From a checkpoint of a small mixture-of-experts model trained on Wikipedia: a softmax router.
Below are experts of layer 2 (counted from 0) of a mixture-of-experts language model. Rows are named router (the router's row for the expert), up (a neuron's input weights, with its number) and show model dimensions 40-79. Each number is 128 + 24 x the weight over its row's rms, rounded and kept within 0 to 255.
Before each expert's rows: "mostly gets" lists some tokens that are sent to it at least half of the time. This comes from a sample of Wikipedia text that the model never trained on.

# expert 5
mostly gets: " the", " a", " The", " his", " an", " m"
router [149  92 119 125 110 121 143 110 117 123 104  78  93 153  93 118 111  59 102 105 124 102 129 142 119 128 144 110  95 134  97 176 118 111 125 110 137 132  93 141]
up36 [145 155 150 104 159 115 122 158 143  94 132 166 149 101 141 144 131 147 184 123  93 164 107 156 107 108 106 145 118  86 138 144 177 142 108  83 135 195 107 123]
up37 [107  89 131  89 110 122 117  91 124 107 149 105 116 155 113 173 163 122 122 166 100 153 100 153 121 142 117 153 133 126 140 144 105 120 132 147 144 117 121  94]
up38 [ 89 125 104 127 137  97  90 138 121 142 119 134 162 126 159 189 103  91  79 124 132 112 177 109 157 139 120 194 134 107 101 147 132 141 130 133 107 125 138 122]
up39 [144  93 124 101 111 100 162 131 180 123 124 119 130 112 139 136 142 160 102 127 127 149 119 131 161 149 134 130  99 116 159 135 111 110 120 126 159  70 132 105]
up40 [172 131  70 161 152 159 141 136 125 129 133 120 121 161 101 137 167 114 113 147 139 162  98 132  71 125 118 168 102 129 109 125 122  97 167 127 156 128 169 177]
up41 [149 129  96 135 144 107 130 119  80 123 126 161 131 159  81 127 133 132 103 139 151 131  95 143 156 123 171 109 134  95 146 130  91 118  96  79 148 139 102 122]
up42 [110 111 134 118 143 148 121 129 124  95 117 168 104 125  94 112 141  92 136 138 155 104  98 168 100 138 101 114 120 138 124  95 162 130 148  86 114 107 148 103]
up43 [120  71 108 139  98 146 158 154 127 158 133 126 137 107 126 115 109  73 140 141 127 149 141  65 128 101 107 139 103 146 128 121  83 118 111 160 125 169 138 142]
up44 [153 109 145 153  81 161 149 163 127 143 127 114 107 142 142  98  54 127  82 122 170 145 138 129 115 157  95 107 127  95 113 118 145 104 112 160 113 161 106 126]
up45 [ 73 121 131 116 117 147 102  85 147 129 152 103  54 135 109  79 126  94 140 110 114 112 139  79  88 139 150 178  97 133 101 137 140 139 140 100 147 138 127 138]
up46 [104  94 118 103 158 145 108 134 139 100 135 148 113  84 130 163 164 130 157  75 117 104 175 114  83 119 106 112 122 132 103 131  84 141 105 150 122 127 142 129]
up47 [104 105 139 139 112 115 111 130 113 142 104 112 123 130  89  98 141  77 137 126 137 100 125 168 138 153 154 113 136 116 132 144 145  86 140 113 131 128 120 154]
up48 [165 153 132 132 113 108 104 122 130 122 129 143 127 114 103 161 184 132  77 122 172 153 166 148 133 136  72 146 138 116 128 165 139 123 151 148 125 179 153 115]
up49 [123 158 101 105  70 112 174 117  88 132 135 121 143 138 112 105 149 114 135 133 147  87 150 158 135 191 151 123 113 174 106 120 112 125 140 115 147 123 128 131]
up50 [116 141 107 109 113 130 128 155  56 148 139 119 143 128 111  84 131 109 110  62 137  98 151 167 134 134 144 140 179 160  95 119 117 131  97 114 114 112 104 125]
up51 [131 129 110 132 164  76 147 127  83 101 141 128 156 158  78 116 100 128 150 100 154 151 126 138 128 128 129 143 161 106 114 127 134 117 131 102 158 139 102 148]
up52 [101 104 109 138 122 130 138 116 157 177 111 135 127 150 180 163  97 109 145  96 153 105 141 129  95 151 163 133 138 163 121 126 129 156 113 119  64 139 143 123]
up53 [159  95 152 133 145 138 122 143 148 117 169 113 135 118 122 138 119 103 123 151 132 140 174 136 115 122  80 101 124  90 121 117 118 125 123 114 132  75 132 150]
up54 [154 136 141 115 171 148 101 142 124 150  91 128 146  83 125 121  85 174 117 104 111 125 143 174 129  96 153  80 128  92 132 136 137 120 151 146 114 133 136 135]
up55 [106 110 120 157 152 101 134 126 122 106 113  90 144 131 120  76  92 131 161 140 154 115  96 132 102 137 135 149 135 156 139 145 125 107  87 132 148 112 126 152]
up56 [119 108 106 140 138 106 145 138 106 152 118  91 132 146 127 121 138 110  74 117 127 127 147 107  90 156 175 124 130 181 123 161 141 143 107 105 168  91 108 153]
up57 [133 101 158 119 136  77 106  91 152 103 180 131 131 156 102 145 145 124 110 141 141 113 146 152 115 146 108 166  81 160 128 171 122  90 129 115 109 166 133  87]
up58 [143 104  82 149 105  91 158 156 171 153 166 141 134 115  93 148 135  49 136 142 117 107 140 149 129 122  94 116 123 128 164 123 107 152 138 124 155 141 132 111]
up59 [ 85 124 158 136 169  97 149 162 148 119 120  69 169 144 129 131 118 141 129 114 105 133  92 129 104 163  88 137 117 141 117  98 125 177 115 129 111 117 157 119]
up60 [124 124 187 139 138 108 147 102 158 145 136 138 114 149 114 103 107  93 134 104 120 124 121 114 137 132 130 146 127 100 103 144  93 141 114  79 143 108  85 122]
up61 [112 120 121 105 106 110 120 129 133 112 114 165 108 128 126  93  76 124 146 131 144 112 143 122 148 134 142 123 135 175 124 148 105 143  83  99  98 159 114 101]
up62 [143 110 104 141 164  87 164 141 163  92 158  74 120 143 151 120 112  89 134 135  96 110 181 134 140 160 108 149 111 173 123  89 166 152 150 204  87 130 124 160]
up63 [111 129  94 140 118 133 141 117 131 151 139 132 120 133 164  80 122 133 136 125 169  90 111 159 121  83 116 143 127 138 174 154 115 141 121  95 112  98 117 125]
up64 [135 127 145 101 100 148 142 110 111 104 151 133 128  76  76 115 119  93 164 150 140 186 118 126 111 163 138  88 135  87 161 101 146 142 123 139 129 148 148 165]
up65 [130 114 123 107 144 103  66 121 140 168 154 180 140 157 122 135  68  87 147 136 149 124 108  84 128 141 121 121 121  85 117 121 106 110 107 101 119 121 121 108]
up66 [131 136 117 145 104  69 128 130 101 176 154  81 147 145 120 142 177 107 131 103 104  81  90 114 120  84 141  86 130 178 151 112 152  41 133 151 127 156 174 140]
up67 [115 144 146 117 108 128 152 107  90 142 131 163  89 105  99  88 117 123 125 144 173 100 139  98 127  92 145 133 114  70 164 151 146  65 125 118 118 150 105 100]
up68 [144 116  99 145 152 164 178 118 129 117 109 106 112  92 135 159 195 102 151  95 132 111 136 139 128 132 140 108  79 123 106 106 113 126 167 154 143 155 139  95]
up69 [179 126 122 148 104 151 105 127 147 143 126 126 105  85  74 130 126 103 109 147 125 158 161 120 110 108 137 196 116 139 113 162 137 120 119 115 151 158 154 105]
up70 [176  92 139 141 116 128 125 143 107 124 134 105 142 109  99 115 144 128 104 155 113 148 149 137 155 147 118 131 119 143  75 118  78 141 122 120 112 137 107 119]
up71 [115 152 135 128 141 133 196 130 116 146 126 110 130 160 122 103 105 176  70 164 122 161 182 103 140 107 105 133 148  95 127 127 129 116 127 103 126 106 112 100]
up72 [102 173 138  90 110 175 185 123 132 138 132 161 128  94 139 128 154  93  83 112 153 127 115 108 134 161 106 135 134 106  97 169 121 147 106  90 139 144 150 135]
up73 [115 167 104 120 112 112 120 126 142  81 134 149 117 127 147 131 128  95 105 105 149 120 124 110 169 112 171 106 147 149 115  95 130 123 141 169 126 124  76 138]
up74 [155 135 103 161 123 144 112  87  98 135 104 144 144 145 147 124 113 107 129 122 150  90 116 146 132 119 119 126 148 192 124 124 114 143 129  83 166 146 127 130]
up75 [ 90 133 187 119 121 170 149 138 141 105 135  99  92 168 107  65  85 168 177 141 110  96 161 136 118 117 163 139 140 103 156 140 131 109 103 153 187 138 126 140]
up76 [156  87 100 135 110 120 157 160 104 113  78 142 126 123 120  91 129  71 153 159 110 111 100 130 113 114 105 108 126 152 151 109 138 168 136 151 167 121 121  91]
up77 [110 127 149 120 158 117 121  86 128 134 118 154 118 137 133 161 121 110 105 135 114 147 132 171 139  94 117 138 141 105 141 117  90 155 123 144 147 107  87 147]
up78 [124  87 122 141 111 135 122 114  98 136 135 121 157 154 194 177 113 141 134 102  86 107 133 155 133 141 104  93 118 128 122 149 115 100 115 124 129 118 139 122]
up79 [152 129 176 110 157 149 123 132 132 144  98 136 115 124  93 107 111 141 130 115 145  85 127 110 152 145 150 121 119 163  99 123 103 118 113 159 129 129  89 131]
up80 [114 138 126 150 122 155  72 104 147 136 113 130 147 138 116 121 127 159 128 140 143 112 175 105 122 136 112  94 122  94 144 146 115 117 119 123 153  92  78 137]
up81 [131 125 141 167 166 101 115 131 134 129 164 134 123  86 131 135  92 120 102 120 104 184  93  74 112 126 151 160 112 118 133 142 132 132 161 130 146 118 145 162]
up82 [126 123 121 108 153 124 125  95 121 124  81  90  90 163  85 164 105  84 105 106 148  97 139 126 112 115 125 216 114 150 137 151 136  83 175 122 144 169 119 116]
up83 [ 97  97 129 142 124 179 113 122 113  97 150 141 152 143  87 150 102 115  90 168 141 143 156 131 145 130 103 107 126 121 130 121 132 172 166 185 126 142 108 140]
up84 [123 103 102 141 122 127 112  92 117  97 128 165  86 114 155 113 132 107 119 129 154 109 134 121 124  86 169 111 121 119 137 137 149 121 148 127 127  98 147 122]
up85 [104 123 139 154 141 133 134 109  75 157 135 108 128  86 125 179 128 104 133 128 117 190 108 148  98 130 135 169 127 112 144  88 122 130 133 125 136  91 122 136]
up86 [155 151 108 132 138 124 118  89 162 141 126 124  92 105 136  62 137 133 119 173 175 128 128 136 156 144 129 114 122 101 119 172 141 126 122  93 138 101 143 139]
up87 [130 145 125 122 126 127  93 121 119 110 100 117 141 139 116 146 152 107 116 165 146 128 110 139 133 162 102 108 102 116 144 100 132 143 112 104 111 162  72  78]
up88 [142  90 118  92 136 119 125 110  59 139 118  88 148 131 150 126 148  92 132 121 125 113  86 148 109 105 138  87 128 160 131 124 118 133 156 175  98  84 100 105]
up89 [138 126 140 115 102 162 125 145  92 114 117 174 141 138 167 133 116 141  97  85 128 134 132 128 141  85 137 145 123 158 118 122 118 124 133 132  73 144 135 105]
up90 [165 114 112 181  99  62 170 102 124 159  99 133 131 134 135 120 132 122 120 131 152 127 158 101 145 101 133 121 125 111 107 135  78 149 124 115 105 122 149 147]

# expert 3
mostly gets: " University", " American", " John", " World", " York", " USA"
router [133 146 118 118 130 116  90 160  95 112  92 106 146 126 115 119 132 104 119 102 117 120 135 117 121 147 112 117 119 103 137 180 118 137 150  77 190 124 159 137]
up36 [140 149 147 111 156  97 169 153 117 103 112 165 133 133 101 111  73 102 151  90 125 141 159 113 145 138 127 107 149 111 143 142 101 152 115 165 100 129  96 169]
up37 [122 139 118 138 133 184 131 156  98 147 103 121 102 122  74  94 127 160 125 111 172 116 115 139 167 145 123 114 139 104 103 109 119 148 204 116 123 163 106 125]
up38 [ 93 130  86 169 123 106 186 128 143 140 127 129 140 110 127 118 166 119 134 118 165 108 123  95 144 145 118 153 101 109 160 144 140 148 137 166 160 131 100 165]
up39 [113 137 106 133 128 116 132 119 100 167 111 108 136 127 166 158 140 137 125 158 136 106 127 111 131  82 118  96 127 152 116 144 102 119 119 103 131 111  93 133]
up40 [139 113  72 155  97 173 107 126 168  71 131 129 132 110 112 143 141 140 131 139 117 133 157 118 127 134 131 124 104 123 127 151 101 103 134 142 141 150 159 170]
up41 [101 132  94 143 155 126 152  98  82 147  79 122 144 116 135  99 176 101 150 118 161 124 147  97 126 120 122 117 131  90 120 143 137  79 173 106 165 127 133 137]
up42 [ 79 109 141 125 137 133 112 143 110 108 138 156 103 123 118 149  97 122 123 104  90 188 147 150 123 124  95 161 120 105 150 111 151 104 132  93 131 130 107 103]
up43 [126 156 149 162 138 117 148  94 150  82 160  83 147 128 107 128  59 102 157 138 108 150 165 126 150 103 156 111 125 149 171 130 122 128 144 139 109 104 128 144]
up44 [ 95 142 115 122 117 168 105  96 149 169 123 105  93 103  91  81 176  69 124 125 116 128 158 132 137 146 107 109 118 131 141 177 134 155 167 108 146 127 101 176]
up45 [143 164 155 118 124 130  78 123 102 119 126 133 186 109 132 108 139 179 128 127 103 144 122 113 110  94 132 124 142 147 153 149  99 137 150 117 122 121 132 162]
up46 [148  88 142  78 142 151 168 149 140 133 124 131 120 135  90 112 124 118 157  88 143 177 134 132 156 112  75  86 148 169 112 173 106 136 132 129  95 125 136 110]
up47 [117 186 154 114 122 107  67 127 141 146  83 124 178 156 137 116 153 131  95 161  77 158 132 125 145 103 173 133  87 126 128 143 135  99  79 101 130 111 127  84]
up48 [ 98 170  96 154 135 126 121 140 123 163 112 132 187 131 107 153 165 165  91 102 104  83 142 127 115 140 129 138 150 154 101 116 101 136 150 147 147 107 138 149]
up49 [ 89 148 127  82 104 116 107 157 148 114 118 103 150 133 125  70 159 122 129 114 101 112 161 123 122 104 126 143 173 140 122 106 119 109 136 100 158 194 146 131]
up50 [120 132  95 173 138 137 139 126 119 110 148 143 175 140 117 120 132 136 145  67 152 131 114 130 176 122 122 117 142  95 167 105 154 124 137 112 156 105 144 134]
up51 [148 105 153 122  90 113 105 148 121 175 173 132 155 147  98 146  95 140 115 140  91 138 103 150  99 153 137 117 142 144 151 173 125 128 153  78 133 131 137  73]
up52 [126 139 148 102 167 166 134  99 122 106 107 117 160 123 122 127 126 127 125 110 146 105 110 106 145 144 120  90  91 118 154 118 100 145 172 111 110 118 108 100]
up53 [ 99 105 123  93 148 132 128 188 116 141 103 141 103 136 111  99 176 138 129 116 171 109 124 165 118 149 118 111 127 145 102 116  89 133 180 125 106 114 115 145]
up54 [157 175 153 123 139 181 113 142 121 129 143 110 114  74 124 128 135 101 155 159 126  79 105 126 182 144 116 165 130 131 140 182  92 130 138 133 127 150 112 134]
up55 [159  93 110  94 113 130 123 120 173 112 114 137 108 151 138 181 111 113 121 139 156 134 144 115 126 113 139 127 164 169 114 126 133 129 145 104 146 120 164 132]
up56 [106 146 123 143 141  99 116 154 155  96  89 148 135 154 134 134 123 165 128 141 104 115 167 131 114 137 146 106 164  71 146 118 182  90 133 172 125 114 140 130]
up57 [143 103 144 136 146 156  64 140 104 130 138 143 101 125 122 150 147 119 151 121 143 148 122 103 142 132 102  78  49 108 117 133 144 105 159 172 135 137 154 127]
up58 [134 151  99 164  92 121 121 139 138 161 139 112 123 143 159 142 106 129 109 125 127 114 127 127 115 168 113 145 131 163 110 110 114  94 175 130 125 133 120 141]
up59 [ 95 138 144 153 103 101 138 155 140  90  87 110 131  95 119 154 182 114  99  75 103 112 137 103 124 139 117 132 131 113 153 140 121 127 145 100 157 146  85 143]
up60 [ 91 140 142  97 118 145 138 163 150 128 117 151 111 152 130 158  78 133 123 130 111  86  77 183 142 146  94 105 124 152 153 135 149 139  86 142 132 111  68 153]
up61 [168 127  94  93 125 111 114 125 101  87  92 135 139 161 133 112 146 124 149 126 118 111  93 103 154 115 144 132 144 118 124 139 130 137 137 135 157 159 180 118]
up62 [ 88 133 116 130 127 111 106 100 105 130 131 159 112 201 161 139 145 162  67  88 139 121 160 149 147 138 142 124 146 158 128 154 152 133 167 117 150 108  83 150]
up63 [139 127 122 118 141 104 143 127  98 129 140 122 110 145 145 117 120 109  92  97  98  83 103  98 173 146 129 131 152 110 139 128  94 178 136 115 159 120 146 167]
up64 [115 167 117 137 139 101  95 110 115 126  95 164 164 100  96 161 170 115 129  98  93 125  55 107 137 109 118 138  93  93 157 164 127 163 132 117 110 134  99 146]
up65 [183 168  94 125 125 129 107 158 134 100 106 131 158 136 115 139 135  84  78 142  98 116 128 184 103  82 149 152 120 164 105 162 116 142 149  91 126  90 173 109]
up66 [122 112 122 108 103 115 141 130 106 121 111 122 141 141 143  99 123  80  86  54 116 106  83 157  77 125 100 120 142 156 158 145 140  91 120 131 151 153 159 106]
up67 [160 139 101 165 153 155 153 172 119 134 153  96 118 151 123 134 156 151  82 152 128 123 130 136 115 158 169 110 160 174  97 133 145 110 141 117 208 112 126 118]
up68 [102 169 118 147 106 100  98 141 117  59 111  80 131  78 113  85 127 107 149  83 109 141 130  98  86  90 122 104 142 147 113 154 125 109 141 168 149 115 124 111]
up69 [130 121 115 104 153 161 128 138 163 127 160 133 137 151 151 116 154 126 173  87 145 111  91 107 105 165 125 136 133  89 164 151 159 107 154  88  91 169 127 124]
up70 [153 124 126 175 134 126  88 147 153 156 130 116 138 115 158 184 141 133 136 132  95 110 178  80 117 155  90 103 137 148  99 132 160 175 116 118 119 126 122 123]
up71 [104 193 158 142 150 161 123 126 110  75 109 122 105 103 136 129 127 120 153  95 110  87 132  96 121 108 154 135 112  92 159 195 136  75 149 132 150 120 148 128]
up72 [ 91 130 108  70 165 113  88 154 118 127 170 102 141 134 132 131 119 154 135  96 111 126 172 118 128 116 158 128 120 147 104 163 118 121 110 101 167  82 107 126]
up73 [120 141 179  97 133  93  99 106 125 133 161  90 134 112 116 118 111 129 159 128 121 147 134 106 167 101 130 117 137 146 117 134 138  96 116 136 141 133 115 149]
up74 [137 115 144 120 121 101 109 107 145 127 191 121 132  83  71 119 169 148 146 106 121 165 127 113 124 125  97 113 108 128 160 118 176 109 152 199  96 132 136 126]
up75 [101 132 116 142 103 135 115 153 129 121 122  99  96  88 169 158 102 126  90  88 121 176  99 139 134 164  89 126 131 138 125 139 126 132 103 112  96  77  86  81]
up76 [117 164 112 111 135  93 124 114 131  92 119 137 155 130 136 133 123  77 127 159 155 111 151 114 183 160 108 119 136 101 145 138  96 168 114 112 136 119 162 115]
up77 [ 99 131 136 106 129 112 115 150 152  98 114  76 137 146 155 104 123 164  87 121 104  94 143 112 103 136  87  77 138  78 102 139 148 120 120 106 183  83 123 141]
up78 [111 126 111 144 135 100 116 120  96  76  71 153 130 161 141 175 108  87  94 130  93 114  97 102  78 114 170 100 149 104 127 130 130 113 111 111 145 140 113 116]
up79 [193 113 157 125  94 175 109 114  93  98 146 132 136 101 111 133 148 126 123 162 109 132 119 130 137 149 134 122 107 127 114 160  88 130 173 115 109 177 150 123]
up80 [134 114 108 141 139  89 115 164 144 130 108 121 151 129 131 154 163 164 116  62 135 102 119 150 123  97 107 108 118 134 140 115 125 131 130 135 161  92 147 153]
up81 [ 97 111 135 126 126 113 106 141  55 157 124 111 141 106 114 108 142 137 126 152 167 110  95 138 106 140 142 119  93  89 176  95 134 148 158 112 104 150  76  97]
up82 [122 118 145 167  81 114 112 154 126 111 119 152 149 151 123 151 163  79 140 117 148 151 131 121 124 121 132 151 104 142 140 116 108 120 174 147 110 153 118 125]
up83 [ 95 104 128 124 132 143 154 106 135 127 131  99 138 162 151 146 126 194 153 114 100 111  81 152 123 116 118 108  95 121 155 126  86 175 163  94 105 111 120 107]
up84 [164 116 126  87  88 104 141 134 116 166 162 145 130 133  84 130 134  99 139 110 121 175  81 101 133 153 151 123 137 186 156 117 106 107  77 178 116 144 148 127]
up85 [147 136  61 144 126 170 135  91 112 148 128 111 119  98 134 131 137 114 140 127 128 124 169 111 142 143 162 128 123 117 179 167 145  92 115 129 161 140 134 148]
up86 [122 135  96 122  85 162 141 162 143 121 125 114 107 125  92 166 115 142 159 137 132 131 148 108 126 123  81 142 105 126 148 146 114 124 123  98 124 149 160 116]
up87 [174  97 108 139 113 140 103 179 119 139 139 114 123 129 117 163 142 131 132 134 157 151 168  97  95 140 106  98 133 159 129 135 175  83 112 112 110  80 136 105]
up88 [126 109 153 128 128  92 118 159 108 164 124 137 111 105 110 132  99 111 116 111  84  90 148 101  71 104 183 141 116 148 171 112 137 152 132 155 165 133 137 127]
up89 [128  73 150 120 144 141 109 139 133 117 166 125 161 155 159 101 132 145 121  85 109 105 102  82 155 119  87 124 128 111 121 121 147 141 140 130 126 181 140 129]
up90 [107 153 157  82 102 154 111 178 128 119 119 100 124 109 104 104  95 112 130 143 126 128 133 142 125 146  98 106 143 148 105 168  85  90 178 122 182 118 136 139]

# expert 2
mostly gets: " |", "2", "1", "4", "3", "8"
router [189 108  88 109 113 117 121 130 129 142 105 104 145 130 121  98 119 115 149 120 108 139 123 122 142 127  87 113 119 157 103 142 127 130 161 137 130 119 120 114]
up36 [119 164 157 114 105 151 181 127 115 109 126 133 120 109 185 125 160 106 126  89  83 150 147 123  98 121 118 112 125 175  99 156 146 155 116  98 119 134 138 125]
up37 [135 134 116 141  87  87 121 119 157 121 108 115 122  96 106 102 128 152 156 135 125 118 131 129 154 128 129 117 146 137 141 129 118 132 123 163 120 169 139 138]
up38 [ 99 126  78 113 132 116 140 168  96 147 135 157 109  98 130 132 172 102 142 134 114 132 146  88 103 120 138 146 116 108 134 133 160 171 119 139 174 155 114 131]
up39 [ 95 131 118 106 134 122 119 133 120 113 121 103 151 118 113 149  93 133 141 147 105 123 127 132 146 133 149 126 123 165 123 157 110 125 119  88 142  91  99 143]
up40 [142 140 148 133 159 135 128 141 136 115 122 139 132 124  93 155 113 132 120 160 105 131 123 143 128 122 136 157 125 120 109 154 115 111 156 112 182 130 149  89]
up41 [144 132 125  99 133 129 140  89 130  98 114 152 124  95  77 114 130 126 141 132 108 168 142 140 167 111 125 136 111 150 138 167 128 155 135  95 159 169 139 128]
up42 [132 175 114 100 131 115 119 133 138 111 126 142 119 145 109 134 111 142 130 171 123 120 152 122  88 124 148 111 130 146 110 100 128 133 133 139 140  62 112 173]
up43 [131 119 147 126 153 119 160 138 158 127  98  85 170 120 112 107 113 125  77  91 146 164 163 109 140 138  98 154 110 140 136 153 134 121 120 155  95 157 130 136]
up44 [126 123 151 178 125 121 150 134 151 115 143 126 160 135 153 148 158 154 136 135  96 127 139 156 103 132  86 126 129 138 145 123 146 143 139 129 125 106 151 145]
up45 [155 119 108  93 111 134 105 132 143 155 166 172 133 138 160 143 166 120 106 110 166 127 105 135 112 130 102 131 121 136 128 140 147 151 104 146 156 120 138 111]
up46 [100  96 122 147 134 113 155 131 114 112 109 134  86 170  98 115 127 121 145 174 123 112 132 158 166  73 119 135  97 126 131 128 112 152 116 151 109 128 138 116]
up47 [108 151 129 134 150 161 148 146 150  99 131 141 146 147  81 149 122 132 137 145 118 140 125 124 120 125  85 104 103 131  79 140 136 104 130 101  96 127 140 152]
up48 [127 160 124 155 211 142 113 136 126 140 133 123 116 139 135 149 146 160 139 118 102 155 100 110  98 122 126 105 140  90 136 155 169 120 137 138 137 127 188 170]
up49 [105 116 138 114 136 117 102 114 153 162 173 130 134 159  94 116 120 104 150 117 120 126 115 105 117 118 157 150  71 166 111  96  91  98 128 128 125 140 138 140]
up50 [128 124 125 140 107 128 136 126 141 157 112 129 119  99  95 125 148 115 105 116 129 100 138 123 182 122 146 144 111 120 156 194 177 143 144 144  87 141 111 128]
up51 [108 156 131 140 123 105 124 112 121 133 157 140  98 133 103 152 134  93 106 119 143 149 133 105  93 134 112 173 120 130 129 141 119 115 147 155 109 127 148 112]
up52 [141  89 118  97 123 138 148 135 150  73 122 134 103 117 130  96 119 142 174 113 105 138  89 124  96 128 135 167 114 156 127 106 153  95 176 132 113 136 120 172]
up53 [ 91 111 137  85 130  94 140 109 117 138 155 149 134 115 120 138 154 102  86 158 145 120 135 137 160 149 137 153  74  55 140  97 111 152  77 154 130  95 103 160]
up54 [103 149 157 145 108 127 107 142 129 152 116 107 141 153 133 125 176 126 145 105 134 137 158 139 109 120 109 129 145 189  76 115 121 125 116 168 108 127 103 115]
up55 [116 108 139 133 125 126 145 151 146 134 141 116 151  80  91 108  82 115 119 151 110 107 158 158 137  98 142 140 149 116 141 155 163 104 149 141 148 172 112 143]
up56 [156 106 113 120  66 108 157 112 109 119 138 146 137 126 140 148 160 118 108 111 113 102 131 110 144 138  68 126 110 125 128 131 143 103 100 140 116 144 106 126]
up57 [125 106 103  95 112 116  99 137 149 147 139 154 110 139 128 116 103 137 140 121 121 169 107 146 144 128 136  91  89 120 116 124 114 150 154 131  93 166 121  78]
up58 [177 141 126 137 117  89 125 134  94 131 137 132 149 128 119 126 105 106 109  92 123 153 186 107 149 134 141 146 104 142 149 128 137 140  88 136 117 168 139 109]
up59 [133 157 130 120 114 100 125  81 131 140  77  98 143 102 142 170 139 152 146 117 114 113 140 108 136 114  91 119 115  82 108 131 118 103 129 139 128 156 147 117]
up60 [119  91 115 132 127 113 111  96 127 118 124 127 160 123 167  87 156 176 170  75 116  96 164 126 108 136 110 105 125 170 109 142 178 127 158 143 129 100 108 132]
up61 [151 121  67 105 124 150 109 147 215 146  96 130 150 120 138 140 153 136 116 140 114 126 147 162 163 150 101 114 142 134 121 167 130 133 116 141 129 142 116 147]
up62 [120 140 129 184 182 143 170 126 137 130 115 115 105  80 141 123 176 146 115 144 130 145 138 142 145 161  90 144  94 172 158 143 160 133 124 118 111 117 140 135]
up63 [129 134 128 100 121 139 137 127 146 162 151 163 165 141 166 118 126 114 131 138 124 148 134 134 121 126 126 121 112 114 161 105 109 136 123 169  97 107 101 147]
up64 [114 112 156 106 165  97 133 122 132 136  69 156 128 108  99 113  92 160 121 116 137 126 116 138 162 119 165 141 140 158  98 146 135 138  96 140 124 123 107 127]
up65 [157 117 122 113  95 126 132 174 153  99 122 118 154  93 163 131  89 124 161 159 104 130  88 138 120 136 114 124 153 157  97 149  80  98 108 131 104 140  82 100]
up66 [ 94 102 111 141 197 113 123 160 149 139 121 134 118 164 111 116 133 132 182 159 117 131 113 131 105 138 132 146 156 129 135 109 144 139 160 119 100 148 133  87]
up67 [148 111  93 118  82 106 126 158 139 142 156 149 173 110 124 139  85 127  94 138 130 120 127  94 146 117 109 123 126 149 114 135 133 117 100 140 139 125 141  92]
up68 [148 119 134 131  92 121 116 121 148 123 136 126 156 126 115 121 186 146  95 113 105 136 140 159 181 140 106 114  80 116 152 122 107  90 172 144 140 147  82 119]
up69 [111 133 113 102 144 114 125 173 153 154 125 126 121 139 134  89 170 108 121 117 165  63 122 145 127 136 160 139 121 144 137 147 156 104 152 103 134 159 130  99]
up70 [130 150  68 170 113 124 104 116 121 131 124 118 137 130  96 138 147  74 161 144 136 113 162 129 159 124  96 139 119 138 121 151 154 108 176  89 156 133 152 193]
up71 [159 100 141  80 130  91 123 119  99 135 177 106 175 140 132 154 130 161 105 119 111 147 153 115 168 153 142 167 136 100 161 135 122 125 119 125 176 116 118 121]
up72 [156 151 105 110  76 114 131 142 159 143  83 103 157 104 154 113 122  79 154 159 112 133 150 117 151 148 132 141 116 115 114 113 116 113 132 108 136 144 143 117]
up73 [181 110 113 117 159 107 111 150 130 165 165  86 157  98 124 121 128 146 135 148 102 140 116 174  89 134 134  95 136 143 109 110 135 127  97 187 107 116 108 104]
up74 [148 114 127 178  93 127 122 129 187 167 105 127 162 105 127 142 141 126 148 112 138 158 135 119 117 143  65 125 159 134 100 148  96 123 131 110 146 152 119 111]
up75 [142 140 101 118 162  98 107 131 115 139  84 114 136 137 143 149 110 155 146  94 133 132 105 131  61 115 160  90 145 117 116 101 120 109 132 177  99 117 122 117]
up76 [131 119 138 126 115 148  99  91 140 123 157 109 141 132 109  97  97 146  98 106 121 117 158 111 115 124 117  76 109 139 145 116 118 127 154 106  97 102 119 107]
up77 [189 176 124 128 117 138 109 120 153 136 128 136 163 133 151 147 115 158 135 153 126 144 110 150 135 121 117 126 133 104 110 159 114 118 198 147 126 140 127 142]
up78 [126 129 148 103 111 104 154  85  93  97 104 116 106 124 106  93 114 147 171 152 133 122 109 134 135 149 146 136 144 120 126 160 141 142 110 133 139 127 102 118]
up79 [ 90 113  80 119  85 130 133 110 173 136 102 155 138 125 126  80 120 164 110 143 122 129 107 123  98 131 115 140  96 142  90 111 116 122 149 106 153 112 105 154]
up80 [ 94 143 149 115 116 102 107 158 149 111  96 160 151 137 146  96 112  96 162 156  94 151 104 120 129 138 128 117  77 175 105 152 159 152  56 132 136 107 140 115]
up81 [185 138 125 136 151 123 150 120  89 127 152 174 106 134 135 120  91 134 133 183 131 119  83 131 137 159 165 136 126 104 124 148 130  89 179 121 135 152 123  96]
up82 [124 132 124  84  72  65 136 160 149 176 115 137 157 118 167  98 122 116 126 125 107  57 131 108 124 139 123 150 110 144 168 142 125 133 124 138 159 111 103 108]
up83 [162 123  93 131 112 117 129 109 112  99 101 106 129 162 106 130 155  99 148 148 128 139 107 141 131 127  95 151 119 161 130 128 145  95 134 133 110 106 143  93]
up84 [114 146 155 121 129 149  98  94 133 106 156 122 114 134  77  73 115 114 101 101 105 127 127 144 122 140 144 134  76  99 127 196 123 136 147 126 135 155 187 118]
up85 [122 142 129 133 161 159 132 162 115 109 139 140  80 130  94 116 145 152  82 133 122 165 114 132 129 180  80 134 104 146 127 169 161 139 131 125 146 105 114 113]
up86 [133 147 100 142  95 133 129 112  94 111  54 115 110 148 104 132  87 123 124 119  77 111 131 106 108 105 103 121 109 130  93  76 132 147 170  93 112 105 148  82]
up87 [120  97  89 132 148 138 154  98 120 123 138  62 133 117 145 124  89 107 143 122 165 131  67 136 111 112 104 133 137 161 161 143 104 116 140 116  83 112 161  81]
up88 [138 150 150  73 140  93 144 147 120 148 114 185 100 145  99 160 142 156 120 151 151 163 149  98 137 168 114 105 130 122 148 143 175  87 105 142 149 121 117 110]
up89 [132 102  63 127 115  98 140 110 116 103 130 134 153 176 145 123 122 142 137 150 131 159 151 128 139 121 143 131 144 113  77 160 111 153 161 194 148 122 130 100]
up90 [143  65 130 116 126 105  93 108 122 152  60 137 120 102 127 172 116 130  90 111 164 122 167 105 183  87 109  98 131 127 180 144 153 109 148 162 147 162 127 148]